config.yaml
balance_loss: 0.00221
lr: 0.00767
beta2: 0.99
steps: 8380
Below are experts of layer 3 (counted from 0) of a mixture-of-experts language model. Rows are named router (the router's row for the expert), gate (a neuron's input weights, with its number), up (a neuron's input weights, with its number), down (a neuron's output weights, with its number) and show model dimensions 96-127. Each number is 128 + 32 x the weight over its row's rms, rounded and kept within 0 to 255. Numbers have three digits each.
After each expert's rows: a language model's description of what the expert responds to; "comes before" lists some tokens at least twice as common just after its tokens as in all text. This comes from a sample of Wikipedia text that the model never trained on. Tokens count by the router's weight.

# expert 3
router:088154132094153149085075136126125082188182181183198134165165093098090127162136168061164095096105
gate0:145144095086124092128130145146115136138127120107143167126183123119134152184074088104110105143159
up0:160162131054099102139122129160116113139105139087129107136186107165121151189093071118142116140127
down0:143169127149146118170145124157084116105162151137135110096110172153146149165150134131120101087136
gate1:126127139123140124163130073100142128114123137122161131092183120113124185183129049147155145129149
up1:112128058103158145171071146136154147077137100150124112132102119154126114055179100136133091173132
down1:140133105125129180085149128138134123174152127163109089132090101138139115128130153146144069149129
gate2:180135159107123121065117142102154132120101122129117123141166165172172184160091131134124081122171
up2:149120110151175097127191099162095138116098126106119093175151080191141089126160136128114168168115
down2:109165116109109124135192114177117131146110108114093109197101098180102067192121165157138091123086
gate3:192157182087107086170178133131093124129156158148151119105153102122124144107086125077158118129131
up3:067137075116172165102088111080137128143049151123212112183096107128166123170128141141165196136134
down3:146118124130090103168174114140163142082156070138072151097108115083065107168199137107118127135108
gate4:143112086159133109122077126156109139113133074158137063131196141102172096129132137122184081107116
up4:103133160105085169116167162131137086154125176096077165118075125164142161116137103171077122117140
down4:125139127116132092124152157113199117148145171121091159075145153119138159073131102113126096201105
gate5:131144123138094144087154116103128099140091147170125124121168193092149217129139149131126145117181
up5:125127174115104108105130161146108129129116123086126130111130119135187147080111032165143180124093
down5:119109105116138100137109092144083172141159072153184196102168159139168181130111141146129111117119
gate6:118101105190136123076130090186107200048097111101153139093141126087128130127088170133165145082094
up6:197087130125146168064117066178175211165168066100124107145124135075126118117074146116117145098120
down6:178144155131111092114094177147135137102072182072146143158119166160095094150116079130170151061072
gate7:132179118124102065173141175109082152081217152122145117078087069145105152118091157139134168135169
up7:108086143125183119144152067111146109140083091141107151121132175127152105132145127069133128170081
down7:119089151206132132120097192137117156159120138131088142126161103154130139092161152169088034101110
gate8:175109088109135072118152173162123108117123108177143111147112171097102080074117077124167146125145
up8:071148137153150182125162090135133114184111103113086175159103107112175155193141147149078100103109
down8:172103133131136142108165146102085158127124146081089092180181134141087105159146138206099111124132
gate9:110127149144159132058078124085091175153090118131163119076128137102112142122105229133118136125089
up9:089157156128185084142061105121141132157120110107174129131142100109121145107148195138110147154097
down9:127071088137127115138104099196194118087123150123111152054120105144101092126170136147097133132137
gate10:106193090096151179154118103153128137153059130131098112122124104130158197093156151100133115077140
up10:098180139091118233149147100122106174122056136119152082071153089135101132146133125091138132073141
down10:099144122085205125195119108173141189166086122150077118154190139129147128171124120085096128148072
gate11:154079113144151168156101095216149133086128108142121164111065084158084084112090118176150148210144
up11:128128070097097078134166113107102089184105136097105126124198158174120171137129127121124099085081
down11:156161138155162094075120100151109099112105089119088161039157149132176189131123116179112144150147
gate12:120130110153109212144141186085092099172128146156102096154122137121134109116105100145134151114133
up12:138142116098139152119151121149127026098094147137100162117132042100116148129139168118146073134106
down12:087113117181149134129145163096106157124108108133142155138145115137097135109070130182134122152138
gate13:169158147086111121122060105124084092159138082142176074119066128128137141155128119121174130094150
up13:168139157100121072178207183102127120105151128120186151097135176097132170123078141083096170184132
down13:145206127141145106165109095138111136121104117195137119136151092168091155060138128119128125128114
What it handles: Colons ending field labels in infobox-style lists and notes, such as Country:, Producer:, Note:, plus time colons, degree and prime symbols.
comes before: " ", "N", " \"", "3", " UTC", " A"

# expert 19
router:101141104163100126068120120109157119126111102133099108138076106163128095093118061129103176117202
gate0:108163192113170144125154164141169141141130178108119187133114105161174131074130123084128116128091
up0:166126132171126080160063089108134088170112185099163154138106094128130046224159135154081149087156
down0:091121094136164139084115155107142114116159123086186142090166121105100159163114164132087160126140
gate1:132150136084132147130110134093166129125093101113116161151132138127125148152108050137100162067173
up1:156177116120197178126143140148116177166106139112136168134116136093134122111082143089157102144132
down1:160114058177162133095161121138142176116103105121117130153132141065077143148133180130079154100105
gate2:113110187094087133173107130121096083101171107173140116122166171149153152124160105142104145158116
up2:159134151108101121097144139118107112154092085161106096113162115092108125118144165154108115140157
down2:111130199204119104137127148111141111079166207164128108147201144145145156131187136118097185088119
gate3:219098125162112052135101118131188150101130110100135114170184089147172137111141068102095085128143
up3:144110145135183054145098101119176168128156169114068126168138162126108112149120086076197170137166
down3:185171177185083149098137131141059111162121120180100099163147139137128150085127115080179146091147
gate4:131187113156151210193170144180098139103183059176133144142163156092129175136064112100207091156147
up4:139085188118144099091141056029093101125141149163072157142115110141114118124198129144054168109138
down4:148159126139129052111111138071196182070104182133150115131128068172128222134149188122121095155084
gate5:155166121118121104123110164149082129190085071144141070177112140155103136101043154083145151128122
up5:053089123114159145146085124175081109179120084150142104078112145131146118157131057096090092118087
down5:078053099116100158147105132156209076099136131140129096150130107183148093131144098106077183124124
gate6:139151178090031161121121151094150164078118093106183159138104153058138103142103126115151161116145
up6:052094092148197153144123118181118097172120176157088079102179105128110150105111117163121124188141
down6:135144122138067163120156117092129121191090148130099140071123154138175146189137107100157106148100
gate7:182154171118133168139148193096139106157113120148089099099181071154069158135159110139150185115151
up7:068101115111158151133144178077107173121154128097158133104126214076109098083198103098110116122121
down7:068129083139112128150063116194094131141106115096189098130197120166105123060128133154181182169147
gate8:192181110137097060081200115140112099160086082133099152128106144100109077136091166114076101086110
up8:169200101119101067092147086112094083154146104116146198125070116127149113186110163147077128132105
down8:059141144110108134147123192135132128140189135118137136107131163109119143150139083189115119145123
gate9:166136086125145096043094163130075086113114112190114177122118139140097121128125143182161138120133
up9:127086039103122140083072164104073104096148101173100155126144122123115131143182119149181147134154
down9:138158103129125114083092085126118151090180069199090115161122099106161120082142179109127158128100
gate10:115153106169134113106123130114116150133125104105125141055145146065173138141216148106109134157169
up10:150101152066159139122136142146092113165101177161108149174126142148095124075068139148151079080089
down10:101144096118114086200129105150127105133161163117132118127125163134134108151144130121106118124057
gate11:137178160092088107125101154151129116083130104119086123118167136049129150164150077168078121132100
up11:160178186156158117098118153131143139144080117078123114116166167088092185126199108167084116148122
down11:142165096142142162168168088137146109152126091134125137102221142130100138117108088094097144102114
gate12:104093164161117123109119127107094143057136109131197094151104140139209135112188116127104135118134
up12:130176061074150163126109101061121089136094156131115182078120170160095125084150098107171163091179
down12:056097132134071120117166107155076119153172113106144120077193111124129185113154123148169075116122
gate13:161144184179102110177115179120082076115131103158179105162161138150149141151120088153143119131099
up13:117129119001125120134123091099145163145140162100092164105133082120122132124127194126120127141160
down13:124123096080163096098092166171100120162127139093145065102136160188110177114148103138146180150185
What it handles: Wiki heading markers == and === around section titles, and word-ending pieces such as -ic, -tion, -ation, -ct.
comes before: "\n", "al", "See", "History", "tion", "Early"

# expert 30
router:099137131137108166109192103102076058083152141151122129142123137141180137108112139137164082078120
gate0:122152124153162093067137119141136095138099108176126126132181084072119115130140137186144076085113
up0:160103109110079130129168127121082099139086069152158141120136128117151130163179116149095104137169
down0:120133147145132092068173104146133168146186137104108132089074106111151146192115197138138163172127
gate1:171116137088101145118174124105138131107182126095127138122103124128149098059141132121067036072135
up1:136117171036137130145198112074083105110164149088140132115086176102182129120079174125107136125160
down1:106187133157165072144109184123141149104115116140141157098100149108114158051046104105113062090100
gate2:183098057135166074133124153095099140126141161126128129111081131165150120080070213089142087088152
up2:144167186165136114194113180149107104167143102115155128122148162095114133154110140155141124149122
down2:101151062135130164159083139066105123151148149176125110128134090129104095138122103128136114070149
gate3:184084148054163131107154184079164053121156133165097098129104049159155148184124167138088121086164
up3:156122142128193105138155143205168105094137127113094064144103098117084194148138150137122087123122
down3:086131141146113113159149127091131108220146119153128087103091089138097172121097123162151118136140
gate4:101159094127108114166102083075106191048088141150136138113117149125136149138187142121106148090070
up4:097190130114150112102132122112122153118125132162143167098092193131158165104199123159101154142065
down4:144163171099113146137180137104129108138150130106188113131109158125153099115160087088104132105105
gate5:130154123124108168125050179109130106165176100168139150126099157177104106094144180107117133106087
up5:176131120109164102108119192153172148119160157145142145088131147111135096108164116099194152084173
down5:148160145128137107101118130170091162125140137161127186124104098161100165050080087160181123134135
gate6:158133116089169142128122121114152109136135169146157139174136135138161173154135046121127094141108
up6:155106097151176144161146139153109115103101159150132115143137125167165089107068118108092087205147
down6:099107173119144162139116181137145120117111111193114158109162162100178077107097119121133164081125
gate7:095131158113133075134119140140145099156118116139109101158114180152112091131087145169086165173111
up7:150087133075165118158111069212094103178099180154158179105115148102133130095152145137123132132139
down7:188144164186097175117115166132118127178160065125153118117088115130139108091122106090117163159115
gate8:099077095098109203126100151094158152157124120137114109169162137038100111163115082161107172120094
up8:162183111130101076117137116093105142164134107125199168168099100186193152130135150139135115195105
down8:067163087144184135157134118055098156150168104187137091148144171140157179091082169164078162110151
gate9:178168066141122161113125094099093121127092071147127157095173120121112102130073136145105112134081
up9:143135142168167114108099174173143127113101186176152161130091144113135127125131136174192132165123
down9:137130122121107151151143132150102138127104106071143148109153167123162171144127175109119087089202
gate10:152120131123149141161187027119101080199158140122091157170158125132128164060156171136128122140192
up10:091146113118141175103080199115130154095131099157127125085107119121112093165087096180117161166076
down10:119102102128105126142111122111159148094129172155117114121070162158095139129084117099106105142145
gate11:179094144160089176130136111151125183132111165081101081204152136146163096118136104123191128087161
up11:073158132116183089100120158133115070148156104194123161054119145085089116175125145109096106131110
down11:116095105116110095131148136138146152156145110094092122123086156102184131092147149093139044139131
gate12:184152072161098103137133130110160143103131173061095131123115084046080114112120115143119110135138
up12:125145132196109106111125099053140142207127128132103131096172112155162167145137114106094096158130
down12:128159053162096092181144104069155190107170154086143110095160098092133115103184106106084154129128
gate13:104144100140149142146109070140145110131156121074130095204142126134150145128099163100158144128109
up13:137123146135127063138173164060146123118134115123110116117158132089068127120056133123167130153092
down13:135144104166132108112088082130136141159105098161136146128131178104146046143120178177179168134166
What it handles: Word stems awaiting suffixes, such as comp-, attend-, enjoy-, Dur-, plus all, debut, and spaces between numbers in tables.
comes before: "ing", "ed", "s", "1", "2", "er"

# expert 52
router:116175111128150076109159123087139117100104152140151067113120179131127148108097122106120102123167
gate0:130171055132150116179105085147093139169124161182209137144133119137106171153195136151138197188101
up0:142153100125138109065171177119131152185113134155133130119122134065093156114133118148137175127089
down0:132147141164173147080145151160208115156174115086153148094134103128124143056115130171129074111155
gate1:120104076099078142174165136069160120114123147133157212142068113131157126113122120101121108098086
up1:180111190121163092070177087152083125183107102114109092106117070119084133128143155192122114151144
down1:161125113104081176111163139150140196185189181069078121129092169126128133209123132095157102128156
gate2:188123058094152172135076072110102077106167130090083130104144119139109153166116143109071149095128
up2:143134079131127186198044155143123107167126120121070164095158166037075097129098103138146147115111
down2:084107094157110102157153156111119106176173154128089121124117144172127131125058085147119148200117
gate3:080095186108077106163166162111110180114091111071122135089142060142131114101145062135106172153161
up3:095119089134131107147103133138097017140164127191097083194146159104176152125140121127140079095133
down3:049116134115129127146096143140136091136155172109146139155127106149068107169110047093131121103141
gate4:149139109120125116162125115174164133130114120132106113144159123201124133126154122114082128114108
up4:101120128109154092154143143153142118145102128120125129109136143158109167130151124120049090109086
down4:155118123125060160145102112121142146102139105134134105186080093149141101130138130167145169105083
gate5:103140080125137108151077176066120078098132153143132133056105182131122132136136130124143179116114
up5:136106115124133113133156091129138144118099147086149112136099106083202127167119133107097127137082
down5:105110143134142151069107185105108116208170164159078162140134148145149093063110137121157124181094
gate6:122170178114112114183105118126105133148111171131165136109164143155111077129162128137140092107067
up6:102115091148165112119081102164115117148153109073117116075075184136096140145101142049141125117161
down6:135103114126125147101129127152144128129116225136130106122101119116117187136146140127212100114082
gate7:139127071101141109193158120100099180134108091132137089115094168142146134144065129072160141098126
up7:127177163135152106088098057116138128170125104148138124068164101114117146133072136117085117092128
down7:133121073134087106114149151136110110171097163110203146144118087147148144091138172056162153147154
gate8:153089104160083075130136124121140153166142183090168097150095157127123113064126161117077117154093
up8:133085219149117147158140138126106066186123149105131121125150134100130105149113077106128113127075
down8:127154112160204182106134107123106151063193171170112099104157116123115115127144089114129137093164
gate9:126179121099130083077093085171136116139175101125113081173162110106099101116133107154195156146158
up9:116161121094141095124073110126145079149156078080147086139120044115096150120176130166186113146181
down9:071205175128067131145122133094112074181145140158075085135168111085143096129147101214118158078159
gate10:154144185127134102127139036124157152151070146083113117103130078129186131116129158128064131105145
up10:114182166131168160184194067149098128124080155151154103116138095151137095109159097137109155093128
down10:144105097156053119080133161132090113161111105124131141123163099101126099124171099130101166155118
gate11:144115113128138090156081127131167181130180152078096111122099099179147129068110089156164141121075
up11:096078123077171103175138068106138057146130162088124123098097057203106143186138081082134115161131
down11:109124133121072087118089154085142149152132115136107102093098140122157131113083167129144115141158
gate12:116106131096155126059103117134084108169109153183142155105092158174093156112153153177120160134137
up12:091171098099161163068083104121085101157132146193096160152090144158083112128147169162147131142144
down12:136158144103187152071139152089183103120129166183051106113104120128116131073085141074155145101186
gate13:159170106127127088076094185108135121132104102148164097145142141115158139093125145120147144107137
up13:111090177126145137135158151097147127127160141145118154143111085128095167144134123119068086077112
down13:150170121052163113106069111065092105121114115064108069150170122173148134162127069123129073139110
What it handles: Single capital letters in country codes and abbreviations like FIN, LUX, TUN, and capitals starting headings or words after coordinates.
comes before: " |", ")", ";", "S", "C", "D"

# expert 6
router:119126111121138146155119161179173155150109125149098138153109091138105101083090110096156112140131
gate0:163111088147132074157163126098146091085108125116086079222155171137093166114127093076113127144133
up0:123084089100126105190151166027131143109147104136133045171134102066147137164173159121090080147073
down0:114132162164125122147150084124139118081131131170066136089116080068120132115139130063098118097209
gate1:160127142097166172103164163126110109137103170153100111103130115177193059146095157119099098062075
up1:138194130097169128146085108180077128096105165131130146151120128182157129164108059102120132138146
down1:087152167087168163171119114128172104150107127149129159148140127126156131140137187127118101107129
gate2:128061084111123157096160180126146123146155114122106098114170180127083137149126145156110115177153
up2:137170097143153097134093110134133157090111070109112159176081053125188088128126109118127152091129
down2:148077124095175140194151103134159124114148128120118136127118103116071134068186148160133098098183
gate3:097094116167112062104156151143158104189140149102143098136173112124131086114086138097106129136129
up3:080146174187134097121124147125128063143169083108138120110152130102152128108170112091080132136169
down3:131123107136124142107083170128113124146132095102109096150141177153165107150159105126151131122121
gate4:164160101167099111148098155112087144154108113095127156159074156084142153142093079136178091095223
up4:125071053128150060152078148111154077151173149110088113144092173141080135108096132133116140138155
down4:064125091149163121105174128135124165193104149089147160143125108156111172096086153142134129100196
gate5:168130166103136124060117113120179109129148160105169084073139124110101128120096125158159168161101
up5:175142131123165098150125145166122109185141141146153139203156142091147100131119120146152129130074
down5:161135143161151139129158169173114140121198073129140078110100166138131163155120119092128167165172
gate6:119117102105112119166159142155120127117175142157086107162144086199090137181128082108074157117120
up6:075138084130138117143188133139119126131137178155083106188157062202087145135146136128044160128091
down6:096186141116088113121097120092110075111111121121150082081116054150157131097123108148145118143093
gate7:138154027084100127141129103138130151125153142107130158160103108161153086187161118161146146153163
up7:122097091084104193158122135175165174106134134121202150134154142147118153106140118103164130100164
down7:144085135155118117137116145121162116118161093116130132155121121085134138100148124116179156069139
gate8:124135113165090183146182069152074211110120180135140126101124168123136177080136140089160148114153
up8:156138093117044145136199110117150152125122157135078130174148151114131097107144191136176127149157
down8:150117178105097153125133152152073153160136157051136173220177099155169187125108133145089116164169
gate9:117141115148118123136127090139177134124185199146107050174146138147107129127136125085133099122116
up9:171162133171144124125112121096106119121143102161146184079118113121157111082075118169148147077167
down9:147100094094099161192132143207153109157126135124152111087078133098170113150174103132122103141200
gate10:124076080147145147125171090163074144096118157099138066106172146144127090130147115107089137174144
up10:114195125091120106136084176067148105127077121092086174143035132119108170154111139111159176115116
down10:128148108154117164115166124140140198165175193080104101131162123127087194177105131128095089065183
gate11:099102117084113093145095118163131120095164067155103110157124134099109124094140104126142090069139
up11:147130161109134102078172167093134129132138177143083195132084082148134165178096092147123169146126
down11:061106096166134130114081161102142177157109145147136105127150095097089089079093181153190117090120
gate12:073087110165173117093144171125084174120147150152069113103140196099155136162192149094113090123103
up12:117161175137146091127155128105127139088104104137180147161114154122154071113128174147141112166123
down12:146112121134160130121208099178131080156142202100157145113142159057137154098173126117101087143126
gate13:178158148192108126195121122161118070088094125148108076155148132194143173086111125145167056104078
up13:102145097116082131064184167161065145106134147115133113117127133137062090141097135130150139103117
down13:121142108090147086075101099112116126121122165096155111137157105183113156109105082087149117148155
What it handles: Word-final plural or verb s and similar suffixes such as -ers, -ations, -ous, -ets, closing nouns, names and verbs like arrays, vows.
comes before: ",", ".", " of", " and", " in", " were"

# expert 54
router:101143122140121088124148126143114128149142056156163125127103132089055112175168151163066140110106
gate0:130131153224130148135172129104124091144146085170156102203120139179102117103156162118134127070121
up0:136126119035123100143091122146144140119135146106091121060159114077168158149108078147156172158146
down0:140098136189160170099183159164101140059156140150160138138132150149102144088129097138133133113074
gate1:172153131114146121149156128083113070121094129160100141117191162159087115094152129153082143046119
up1:155088100152095139112132139152147175150124152132187105068120104117137159142119141133125097177117
down1:165110081132140135158173162092113206081104128124063152112143118126150086183148127141115118071100
gate2:158116149096171083179078156076180097144146093117133121126136096104191096070153084064083169135190
up2:149106105079153089167114138063131108125124091139133106123140103122180111104164140073117182126160
down2:197125147164146111102099104085149134165084138118154160057166112111122150168102118087108152097115
gate3:128129112084093120121122173109112087072092119154093150124147149168086135091155081174152110124103
up3:140135201095097126127153139129106088103079126142138109126151122180045163141155109149137102134108
down3:051098222095138153080094112128140134120110187086133163157159098159104175157126130106094133107130
gate4:136140101160145112071167107184149107145093078090104096181173131109111172158175114125157156130163
up4:137129095133149134105181118170157137169092120110126087111186124094126149174118166158155174136151
down4:182122068127085125108118139084181153189122166105134119215145151146088200149111143126181176112116
gate5:136143135176110085101134096081137099123139152143107084147170144148145083019195141139155165167182
up5:115164149168137090141158157091114100081159142130103123179158142180140070075152164138191164126172
down5:095152116152167148082143137170091132143077117134155124142153110147189143105100142149091091147091
gate6:122147121063171105110106111117134183167115133136111114124156130132074094100152094164134117056181
up6:108115123106087121113084185090175101183170142116139102131178095136100125102095128173154116106093
down6:153105068156135135146105075127145189153106111149105162113096114134132158122138174059177109047100
gate7:144163085125096125149148140143168137125133124141124178133157122105101102036149158187093108128134
up7:165102150129124142094190165152119115155138181147146134115163156136089025162095128116096112164104
down7:105175095178149173128044156101092133182147090180184172142141139107122131118139119082146164102167
gate8:167153156161117149122153103154171160077133126127091090145179111086145174128096119116141113106163
up8:105156140190126126115161107156147168067115137156110131163157129088161168098092135107160140103159
down8:153152126135090134141116112088057102119196112126125079127098101080246130107124128067165102167145
gate9:141136151113171128153095069135140123076124096188096144185155173090136136191141143172100131148197
up9:152115113167106155103138199161101133171091193097153122061115109173125103090161100105132149091071
down9:128123090083089195117139145176167103080126090098167128084155141131130140149194151134109050086071
gate10:090141111119134108149141085125118140145116125095159139103161146126107107096150099150146153064143
up10:138091143131142142078107170137157103122120117131100121126126128129148130157074120127103084161106
down10:121112120107134153142072097143172136130129141130154054153125099151139134143161119185136155127064
gate11:153156106198141150089131167121090121091141178122139162122188096122061152136109118129180185153162
up11:134161078180127153090150165107041119106107171126173156135202115107094126120163116134137170181162
down11:129115155124160118133107119130106180165112119125204089105094115126112111139109148113128150089022
gate12:073124094143160194186127134124137110140129116116146194183148135197102115135092119085169127148106
up12:134114161104105077083138111112127158155176158157081079079110149106181106100157121153071165094162
down12:136163092107151114110100087155169182105142123165124117121122131168075203188143085171185120156143
gate13:165236122132060096171123124165150125154138162119070183148111164148099121083121089104098105109088
up13:151217140138091087168125125202174123161159106084101125145126146164115127069145093085067113162135
down13:183156086106128154111134102122144153084145161101122126102148158087078098131117133162132143130130
What it handles: Opening parentheses, quotation marks, brackets, dollar signs and the article an, typically before years, birth dates or a following noun.
comes before: "1", "2", "born", "S", "C", "A"

# expert 39
router:130160093125123111186115129113202106097157118135137117110136119080134119096089154114207150124126
gate0:147105148139170133131142158119105134071112134117102082180085096122119145178135160060137172112125
up0:092117145132153133163159119138127148129069116129173181095084121109194082074109138160063146116154
down0:130143131178166164189177155142100117171097085173179144113148169159177144101077129108098136136104
gate1:173187185094147072160072153147146170100136144102163162110122138133137114178137096102078058118122
up1:127153131182133159109198136100148153192109159083162127118137177173152165143113081155170090127158
down1:156105116078100081133145142172138188154083069111132119154134177048102124168157139157128126123138
gate2:120113139111151186109159133129085110115101112092122101104143165111089093070070059157151131110137
up2:124144097098138166181221145107131072146143114173176123143193079089196190147147127150081158163172
down2:135128164125120142120170099165096183216116098117070151133120046074171194117163149102178144139143
gate3:128089117126131127105167139147183168139189105130114122157144153139171137126105126096184156129072
up3:149104127106131068108096169158054085153110116074159163100145149109107110153149172174093081101176
down3:092118146135082160093123106077148122152154135099141170120127138080141128088154108132187134111169
gate4:145209182145137151125187150164061145097087114094165140150083081132160129145093097135175142117136
up4:163189177155152108103150201173091163105132118125169093121110072138171141164090166166109118129057
down4:129167191088075153086130139087124136123073139137141131152073138073126114139120090132132106170090
gate5:143153133216103117098060126141142057098169184065114095115111160108079157174112147132115097089131
up5:151125110113054112146135119159156113162140109178079134169106068171180100153071135177120130125180
down5:104129124129181144142147036045138186147146204133089142124107171150071115099116098112110060146119
gate6:162122080116122121172103143083112138149103115153079136110123111105155117146104089143178188103110
up6:127123119090157151153126075101134084135151166104071151158142084071155115129152168095150076074169
down6:161168170191171174156124168134183069119170124091150141101123135121137121121180133125104167151167
gate7:130083135125089083177151078179131122098139147096164120167130199102179169115197110139169137118136
up7:086226150082126197160138111101104053135114100151101147124086126095152086172091169143107132164151
down7:144155143151115113173124102151104141120160098093172170158198141158186128095145133163084118119138
gate8:121134137109098116158157064094134168140148154122112148123118076077096075163059141161138077147121
up8:087174075213142138082122136138076102122135088121130070088087129125163139197096146118134078081170
down8:183180078202160164148124093126077149132157160145121153101150139080072116099088110119152109153132
gate9:183095141148133102141121183161116088120167104158173103094103114170056102100086122135159154128100
up9:094095149139135149152134148122121181187107125137080139061090123135173191081130115176096151179167
down9:102183109036148166138159122111121137082146083147177218069158138174120102134072123078140143151070
gate10:124102116128105135118110141132134137094106124166069091191120144162124157155125108150105124127137
up10:108105156117147108111142117130142119100135133172168119086139157079148089135110128094176095180087
down10:131110184215058106158140098105107111096106103145174078112106125127173135144103147132174118143069
gate11:141145146119114130179157163105136107074104217185145113138138137092199108215165112145153142103116
up11:145158132134107042114110067115136114167112133163145144100176137130119161139167169093100154052071
down11:180145086106098189125083151116117095128176130161120107128147083100125190196141118119138103103104
gate12:055142136160117107101168136127160120084117163131120126154152154138050093117122131220101187166098
up12:135068123140136114127095070125138132142060158144169141114107110106189082160113161021122101116103
down12:109122132088137151121140104149214126092094119126091099121125172153071107170174188119080134116120
gate13:109138168076138137103120140115213110164126100087102106089130183169062167148120171084120186161136
up13:132122124120082070089161131109117168087107127150144147144133090117141154095188099167119053090068
down13:190133161087165107143146108131052180178099091220148137181133123119131121139164098110127187132064
What it handles: Middle or ending syllables inside words and names, especially ul, ard, ler, ator, ster, as in mullet, Tulsa, Chordata, visible.
comes before: "s", ",", " (", "y", "ed", "i"

# expert 42
router:180109115115123119155071152137080100127111145127183120119086130165155110136133137104111125118081
gate0:111108137187172059113144087178154159088064151105182190187180113095140113161112086154068156128082
up0:121185129090127120093094111095165123106141080172107100090135126124170063149145154169196128087177
down0:128165122110151106147110075090135151156149070122081148113133175131122087128130102095141091094112
gate1:115158091108163154130127130085092132108118091133138123123168114115156144165109152087142152116140
up1:099131071125129140120115131127069095155145091164107108140189123148150161110118154082142126124129
down1:094175132138099123088159083152106132190079126145103094109066163103104177146187105075148128151139
gate2:105133173195153125109164183101171191068163157117145111139111141077134113077104101130164156127145
up2:158152129087134113107115109132158058171103155107138153133055186088074124127182164169112177168105
down2:109147168100116057083168128087103092159110126141109148216107117126122146155127168094156167102107
gate3:155131131192127106069170143083086091095173091190108104128118140194051134143077145149014150138136
up3:122150069075135155147115133145137149199101182118103150119144124083157116114129133133231137152102
down3:063135131128155146103116124110136084186150196104097087170176138186149097096083125124133130113085
gate4:137154110064158103212166158169121040127091113161139171124130181118079168156146105133115133175098
up4:109113134208147139066087158102143188113154112140136126122114108114177145095079166107148096104154
down4:103154120136098143158149128099150164146194131112148088125079173085153149145087133199152113166135
gate5:151098126052169077158090086119149120148127142103097104191135096126115076136128045152087153082125
up5:144127155126104116134106053108143117132156122156116096142172188134144160171099109125135157083110
down5:153099099138065087152126158146134069160148108125132085113124141120154138175146110106100077073100
gate6:136140114182134153177072129077137150126121120118149127108147096143123179137064085106181126177182
up6:153114114125130146079171127176115096106139117145113152118101226129145105131140123114089177120109
down6:074132142112097138095110155134076103117168101129119088113091155131096144165144107097175155175104
gate7:108091102118148110206098067148107142136130166138150161110208099130158109114093145130134096103115
up7:136183164138118129051126139123160121128152110146103088076076069105096146137158122118119142153154
down7:187099122045164140144102121153100129128145165149099079153030145146099126078072094142082120139091
gate8:108058195085117140097154103111150121118177117080141142149142104151113092176154108087108128165184
up8:116106140111096093141137069182130127087138118083096110122098069122135125138127102113084082155135
down8:130164120108172100220126143133192132156072156151150093169151117084135146151105174159135103099104
gate9:147149162126168182152142106084117088113082188162150145147118123177111157194103102154159133165105
up9:166088139121128152118077204090113114154112137179120113086129132118143152124120146083198159091100
down9:098125079134170178146148109151138092094151174126119165139115111054096216123103154113155094154062
gate10:127090055121049141140178107151146106147113105123126105147130112144153168138118163159130191087097
up10:126134175098126120152155171100163130081153192148129114105071132099129124130118084098158116162151
down10:137123163120144149155117131154168133115123122114118131114133086166160108115127126149123216110081
gate11:050175110113175129135136175082116148110124136133126075088131173091126094112113180092146133068126
up11:158085153101096163126104075181122169162119127140204135135130093164048117126107100123120145139142
down11:146126091157160122128162082105126190101091121182173090121126177093142144139141132127064163127177
gate12:144129057131068163116072178101103122114150202106085131088126152111112128142165095163125127135161
up12:172118104158066162103156140079122102145122174163118147119115180081121104116150089178084107115125
down12:150145129107139176143168137153096127147149169115142180170088143151122087099131140097192131091109
gate13:101129110129139134123148084154139158089100158147157116152149094150096139177138089113064127147186
up13:137141157156151143138091147151142101150136100098125142104121107099160104133135197165203100116074
down13:131145136165048113178189077134122116141136106095134123154138172163126164106120106092164109141093
What it handles: Prepositions and conjunctions like by, with, for, after, while, when, before nouns or clauses, and = opening name section headers.
comes before: " the", " a", " his", " he", " its", " an"